{
  "n_layer": 8,
  "d_model": 128,
  "router_score": "sigmoid",
  "normalize_top_k": false,
  "balance_loss": 0.0107,
  "balance_bias": false,
  "shared_expert_gate": true,
  "lr_router": 0.000603,
  "n_head": 2,
  "vocab_size": 8192,
  "batch_tokens": 131072,
  "seq_len": 256
}
Below are experts of layer 3 (counted from 0) of a mixture-of-experts language model. Rows are named router (the router's row for the expert), gate (a neuron's input weights, with its number), up (a neuron's input weights, with its number), down (a neuron's output weights, with its number) and show model dimensions 0-127. Each number is 50 + 10 x the weight over its row's rms, rounded and kept within 0 to 99.
Before each expert's rows: a language model's description of what the expert responds to. This comes from a sample of Wikipedia text that the model never trained on.

# expert 53
Word-interior continuations. Middle pieces of ordinary words after hyphens or partial stems (self-defe-ns-e, obse-ss-ed), plus adverbs like out, been, just.
router:42 49 61 29 47 47 44 49 55 38 72 70 50 50 50 60 50 66 67 45 36 65 52 58 54 40 52 56 50 50 59 58 51 46 68 61 28 58 51 27 47 49 54 56 43 55 53 65 44 71 55 46 55 41 56 49 45 70 54 69 48 57 49 61 46 43 52 52 37 56 67 34 48 31 39 57 61 60 44 50 51 48 56 34 51 27 39 49 41 46 56 59 39 61 44 55 58 47 42 42 53 55 34 57 63 48 58 48 45 58 49 58 39 42 62 49 54 67 45 65 55 35 51 45 60 42 33 71
gate0:40 33 54 36 36 49 37 55 38 44 51 45 60 35 64 50 48 64 58 56 48 56 37 45 59 44 53 65 60 43 41 52 51 49 45 65 49 48 32 39 56 63 51 46 51 47 58 69 44 62 51 45 53 49 44 55 51 46 59 63 44 58 42 27 19 52 41 46 37 64 51 30 45 50 44 50 50 45 35 35 72 53 57 41 69 48 53 39 34 40 55 59 55 53 80 48 41 54 59 55 63 62 45 51 64 52 56 66 51 67 37 47 58 51 55 60 38 51 45 50 48 55 51 35 46 41 45 63
up0:37 43 54 58 44 35 40 35 65 55 32 43 51 48 66 46 41 49 50 36 38 56 56 46 68 41 66 71 42 41 53 44 39 59 53 52 50 51 54 39 49 56 33 48 53 49 41 72 41 63 51 50 73 60 47 49 56 58 53 62 43 54 70 39 45 69 52 38 42 56 45 45 64 51 47 62 45 33 63 51 42 49 42 40 42 73 43 68 51 46 53 67 48 24 51 36 55 37 49 47 51 63 61 35 52 48 52 46 53 51 63 45 37 40 49 65 74 47 56 53 53 39 48 47 51 58 57 53
down0:43 44 39 65 56 54 42 63 73 55 46 48 44 44 64 61 53 57 63 58 53 42 56 53 23 48 50 48 50 38 46 50 48 64 54 72 48 40 50 64 52 49 52 56 43 64 55 42 51 33 63 49 35 58 53 51 63 47 48 64 65 44 47 47 53 50 41 50 37 60 56 30 30 47 33 60 49 46 64 45 35 50 30 41 51 49 47 52 30 61 52 56 49 41 53 71 53 47 51 39 50 60 60 40 63 44 53 44 53 50 45 57 51 51 78 55 81 65 39 56 52 52 46 44 60 67 49 45
gate1:47 58 63 49 50 41 59 47 39 51 75 45 54 52 41 39 49 43 64 36 55 69 32 49 56 43 44 34 49 55 66 34 46 35 41 41 66 60 58 51 49 45 35 40 49 56 62 38 45 40 71 57 62 58 52 48 66 59 38 62 52 62 48 44 37 53 36 50 51 69 68 48 36 48 41 28 48 37 54 41 64 58 53 56 63 55 44 47 42 33 45 51 34 42 44 60 56 54 43 59 38 53 59 55 62 47 59 61 44 48 42 29 33 34 49 50 48 56 52 64 50 42 61 49 53 40 38 63
up1:57 49 46 45 65 50 54 50 55 37 56 54 29 59 52 38 74 56 44 51 52 35 29 62 70 35 37 53 43 47 55 79 55 38 42 54 36 49 49 48 63 51 35 51 35 52 41 60 58 49 48 60 53 53 48 55 41 52 65 49 39 57 44 45 46 40 43 63 51 44 39 74 50 41 63 62 38 59 53 54 39 46 47 49 51 50 27 42 45 53 61 43 62 48 57 42 42 72 44 53 48 51 56 31 63 41 47 30 46 47 44 36 53 51 54 31 52 51 58 33 46 49 56 46 73 42 45 59
down1:42 40 51 54 29 48 49 59 26 52 58 33 41 44 49 61 57 46 47 41 51 73 29 52 50 23 50 52 36 44 80 31 44 41 31 54 51 40 56 39 55 38 46 43 50 69 26 49 51 36 54 57 54 52 53 49 48 47 41 39 55 51 49 36 52 37 38 46 58 52 48 60 40 49 58 57 40 49 55 53 51 56 37 47 54 58 37 58 50 46 47 31 67 49 48 32 52 58 43 79 40 48 42 44 50 59 46 50 45 38 39 53 57 43 42 53 67 41 51 47 58 57 45 36 47 57 55 53
gate2:59 42 41 48 53 64 44 53 40 53 48 52 47 59 44 53 49 54 60 44 52 71 46 52 33 42 56 59 30 49 40 52 47 40 57 53 39 53 75 43 40 38 40 55 40 45 40 61 43 65 54 68 58 37 54 40 39 64 50 51 49 66 58 64 45 40 57 67 41 43 42 41 51 38 55 43 48 52 22 46 52 38 51 51 46 43 58 52 25 56 70 31 46 47 49 45 55 32 37 45 39 46 66 58 70 54 39 54 55 59 60 54 63 54 43 55 39 31 42 62 56 49 50 63 46 51 64 69
up2:57 48 61 34 70 58 53 56 45 50 47 63 53 47 60 37 52 21 58 41 36 46 43 43 31 41 63 55 42 52 61 59 44 70 49 46 31 40 59 60 49 45 54 59 65 46 60 62 54 53 61 39 38 47 38 48 51 46 37 45 52 27 35 62 50 56 49 49 56 56 55 36 74 54 63 51 39 38 57 46 68 42 37 66 48 42 59 48 44 58 44 55 64 47 55 50 52 56 43 50 38 47 57 51 31 55 42 48 55 61 51 52 29 47 53 52 56 60 68 70 44 65 56 68 50 63 50 47
down2:60 34 47 58 38 60 63 47 62 44 59 61 74 41 61 54 51 45 52 66 44 61 40 41 42 23 37 53 54 44 53 74 39 51 48 53 42 53 28 60 46 58 47 35 49 51 53 44 49 55 59 39 46 64 45 38 58 66 61 62 42 39 49 65 59 45 59 54 47 43 54 64 38 44 43 47 43 45 45 48 47 41 64 37 52 43 38 58 64 58 44 46 60 46 75 34 52 45 53 54 52 40 49 51 50 33 54 49 47 53 37 52 46 62 69 44 46 40 64 42 39 73 47 47 54 66 62 34
gate3:34 41 55 51 43 43 38 58 43 58 69 65 67 50 26 53 56 65 44 62 54 65 47 44 55 43 47 58 53 48 60 55 62 50 51 79 47 40 35 35 47 59 56 53 59 48 56 62 44 56 61 62 56 33 42 47 47 67 50 53 51 60 61 58 59 40 56 55 33 54 56 57 51 54 50 44 62 49 54 67 44 47 51 48 46 54 69 47 28 36 50 46 39 52 44 45 61 53 73 36 66 54 38 61 46 59 75 34 41 51 44 45 58 53 52 50 48 60 51 54 67 43 55 36 52 44 35 65
up3:53 54 57 57 51 65 55 55 49 43 45 39 57 46 52 56 49 51 71 36 60 59 51 68 40 54 54 50 41 38 50 62 51 54 53 48 16 69 46 29 34 53 53 48 56 35 57 54 55 40 65 53 64 58 66 55 61 65 62 54 51 51 73 61 64 45 51 60 54 54 36 46 56 35 40 70 58 47 42 50 40 54 46 56 48 42 36 57 40 36 42 42 65 45 51 58 53 47 30 41 46 55 60 48 56 66 45 40 50 47 51 46 60 65 59 55 54 30 64 52 68 36 53 67 52 44 50 57
down3:41 48 58 44 52 49 56 62 55 59 54 60 58 56 54 50 53 44 58 51 61 26 56 46 46 63 59 59 58 30 64 69 59 36 64 47 47 52 49 67 50 57 47 34 50 35 57 51 48 51 68 55 42 60 56 50 54 31 50 56 50 68 62 42 52 38 41 56 51 46 47 41 50 45 46 48 53 36 61 50 64 60 49 51 57 66 50 77 43 61 56 36 36 63 64 46 45 31 57 43 66 56 62 45 70 43 35 47 42 36 53 47 37 31 58 49 44 43 37 47 43 53 40 20 45 46 46 60
gate4:48 41 62 51 64 30 53 54 52 48 71 63 64 44 56 49 46 55 50 53 42 50 57 51 46 69 78 48 47 44 51 68 60 38 38 52 58 39 66 44 59 61 54 62 59 42 52 68 56 61 46 46 39 30 40 50 48 61 57 61 42 61 49 51 34 56 32 53 33 52 61 37 54 56 61 55 53 53 66 38 64 47 33 60 48 41 36 63 50 44 55 60 48 50 54 49 64 63 46 44 61 57 55 48 65 70 49 44 41 57 55 41 54 55 55 44 40 63 52 47 59 44 44 31 58 41 25 63
up4:52 55 50 37 51 44 60 44 45 67 44 41 55 52 59 44 42 40 65 52 71 54 49 42 63 45 39 42 47 57 48 54 37 63 86 46 37 47 55 51 37 46 43 43 42 49 53 17 37 43 58 55 53 35 49 52 56 51 57 50 43 51 53 53 58 63 36 37 49 46 61 35 59 30 56 64 56 48 52 42 56 68 44 50 52 63 56 60 49 55 58 49 54 50 59 43 56 73 61 51 54 31 60 45 64 45 53 56 42 28 47 71 39 45 53 58 46 50 48 46 52 76 42 46 41 61 45 42
down4:49 38 42 55 41 22 36 49 61 32 48 58 63 58 46 59 45 60 49 64 65 40 44 54 49 61 56 38 45 63 44 60 44 44 50 57 48 54 41 44 31 53 60 67 21 39 34 47 47 29 63 34 37 44 53 56 66 49 52 57 38 51 54 49 49 57 46 55 38 52 60 48 49 54 45 55 56 59 39 52 35 50 52 67 50 48 51 63 34 36 69 45 51 42 61 51 48 57 53 62 50 35 45 44 52 53 42 35 54 44 64 54 30 43 56 44 66 42 57 75 51 53 57 38 49 57 30 47
gate5:56 52 64 49 65 41 30 54 51 47 59 50 58 68 42 66 37 55 70 35 62 33 50 57 51 58 34 57 43 47 48 50 67 37 59 56 32 52 48 37 60 29 51 44 65 61 53 65 55 46 64 51 51 45 51 64 32 67 45 53 41 63 54 51 39 41 63 59 40 47 51 49 47 52 44 39 53 57 55 46 67 41 43 30 43 52 38 41 51 45 56 45 44 46 43 50 60 48 62 48 46 65 60 43 69 44 50 72 35 60 49 37 46 45 53 64 51 59 62 59 60 45 31 51 53 63 47 69
up5:42 56 53 37 38 64 32 54 58 46 23 56 47 47 57 29 45 31 55 51 57 52 58 57 56 42 57 54 42 44 43 60 39 31 61 46 20 42 60 54 40 56 42 44 60 50 47 49 48 42 37 68 55 57 45 44 57 64 47 56 45 44 52 54 36 61 46 49 52 61 63 68 43 62 56 51 45 48 67 47 45 48 40 26 49 53 31 50 50 55 66 71 45 51 35 44 42 45 54 34 54 55 38 43 35 30 58 42 52 53 46 44 32 27 49 53 45 50 41 46 50 44 61 53 61 44 58 52
down5:46 34 52 50 44 46 35 40 48 67 46 42 35 64 59 51 50 68 46 48 61 58 32 41 57 44 52 48 52 51 64 48 52 36 49 46 42 67 65 39 59 54 46 68 52 33 43 55 66 60 43 41 45 30 45 76 61 45 55 47 54 51 63 50 61 46 56 41 54 46 70 42 57 43 52 65 58 59 40 60 54 58 43 50 38 33 40 77 40 36 61 48 48 44 41 43 39 41 51 42 30 48 53 42 58 46 57 55 46 48 65 62 46 36 44 35 51 60 55 59 52 43 50 51 39 44 51 77
gate6:67 52 42 44 61 49 57 49 51 49 73 64 30 41 37 49 35 34 38 50 44 69 39 55 57 47 42 54 64 57 31 61 47 51 49 49 38 48 44 49 42 63 55 53 48 49 62 68 52 63 46 46 39 32 43 33 62 55 57 59 65 61 46 46 41 69 65 45 36 61 58 57 50 42 50 41 31 54 37 42 64 62 50 30 44 60 46 60 42 46 56 62 48 64 58 54 48 48 37 32 57 34 47 42 49 56 61 58 57 46 57 49 45 43 70 38 30 55 49 51 54 58 57 46 58 35 49 58
up6:49 51 65 56 59 67 43 44 54 31 68 41 47 62 50 44 50 62 52 68 46 49 63 44 40 42 48 60 50 39 40 31 42 45 58 45 49 52 41 54 41 51 41 43 44 24 50 51 33 44 50 32 53 53 34 53 40 51 32 49 44 42 69 56 44 56 53 55 56 55 56 38 43 54 51 36 70 71 47 49 60 55 65 55 60 38 59 56 40 36 66 50 55 51 58 49 56 42 66 47 46 33 57 52 65 47 65 39 47 34 40 49 49 56 58 50 59 56 37 56 59 46 48 28 59 35 22 50
down6:73 64 62 62 58 56 53 54 40 32 44 51 28 44 47 44 37 52 49 51 47 57 58 54 59 48 67 72 59 59 36 60 51 42 57 68 47 60 54 24 50 45 58 53 56 37 43 59 48 49 33 44 45 56 56 45 44 40 31 50 56 48 34 59 46 61 58 64 39 67 45 59 50 50 45 46 39 45 54 63 54 56 45 63 55 47 40 59 36 40 53 76 48 48 55 56 36 42 45 37 41 36 40 55 53 65 49 31 46 51 58 52 49 64 70 42 42 63 52 50 60 45 40 66 60 48 43 61
gate7:47 36 55 46 38 51 40 54 56 47 64 59 58 66 50 54 58 53 43 51 51 51 61 69 54 36 45 63 58 42 59 41 48 49 56 68 34 29 33 52 27 51 57 55 45 55 51 55 43 49 68 59 53 49 52 57 40 45 66 56 57 53 66 63 36 40 52 37 38 53 37 42 47 43 37 48 26 62 38 31 53 60 31 39 50 31 54 42 56 65 42 49 45 59 29 41 62 52 49 48 55 41 62 48 59 45 59 44 61 53 49 70 32 51 53 63 35 49 38 47 50 63 57 62 43 51 47 61
up7:58 46 47 44 57 50 50 46 77 45 39 63 34 54 41 22 57 50 68 54 54 48 46 51 54 32 62 53 47 64 41 84 46 48 58 47 41 58 58 26 67 55 47 52 29 54 60 46 66 66 67 48 41 46 47 60 65 45 50 41 52 47 44 46 65 62 44 46 56 45 64 40 50 51 43 54 49 56 59 44 37 52 55 46 57 56 50 49 54 35 47 65 60 43 61 40 51 47 52 49 37 62 42 54 57 63 59 42 39 51 34 57 45 63 61 44 56 53 61 58 68 44 69 50 56 51 61 54
down7:53 57 59 67 56 42 49 54 39 84 47 48 53 47 35 47 46 54 41 47 47 76 51 60 52 47 41 34 31 37 50 50 57 66 40 58 54 50 69 52 33 50 47 57 64 48 56 48 50 59 55 43 48 74 54 35 38 33 58 63 63 48 52 39 48 44 67 68 44 63 40 45 46 52 63 31 41 50 43 55 46 40 37 59 67 55 43 44 60 44 47 51 34 44 35 47 59 57 66 37 31 48 44 60 61 54 52 48 55 45 51 53 41 60 47 61 40 48 48 65 54 48 62 41 50 47 65 49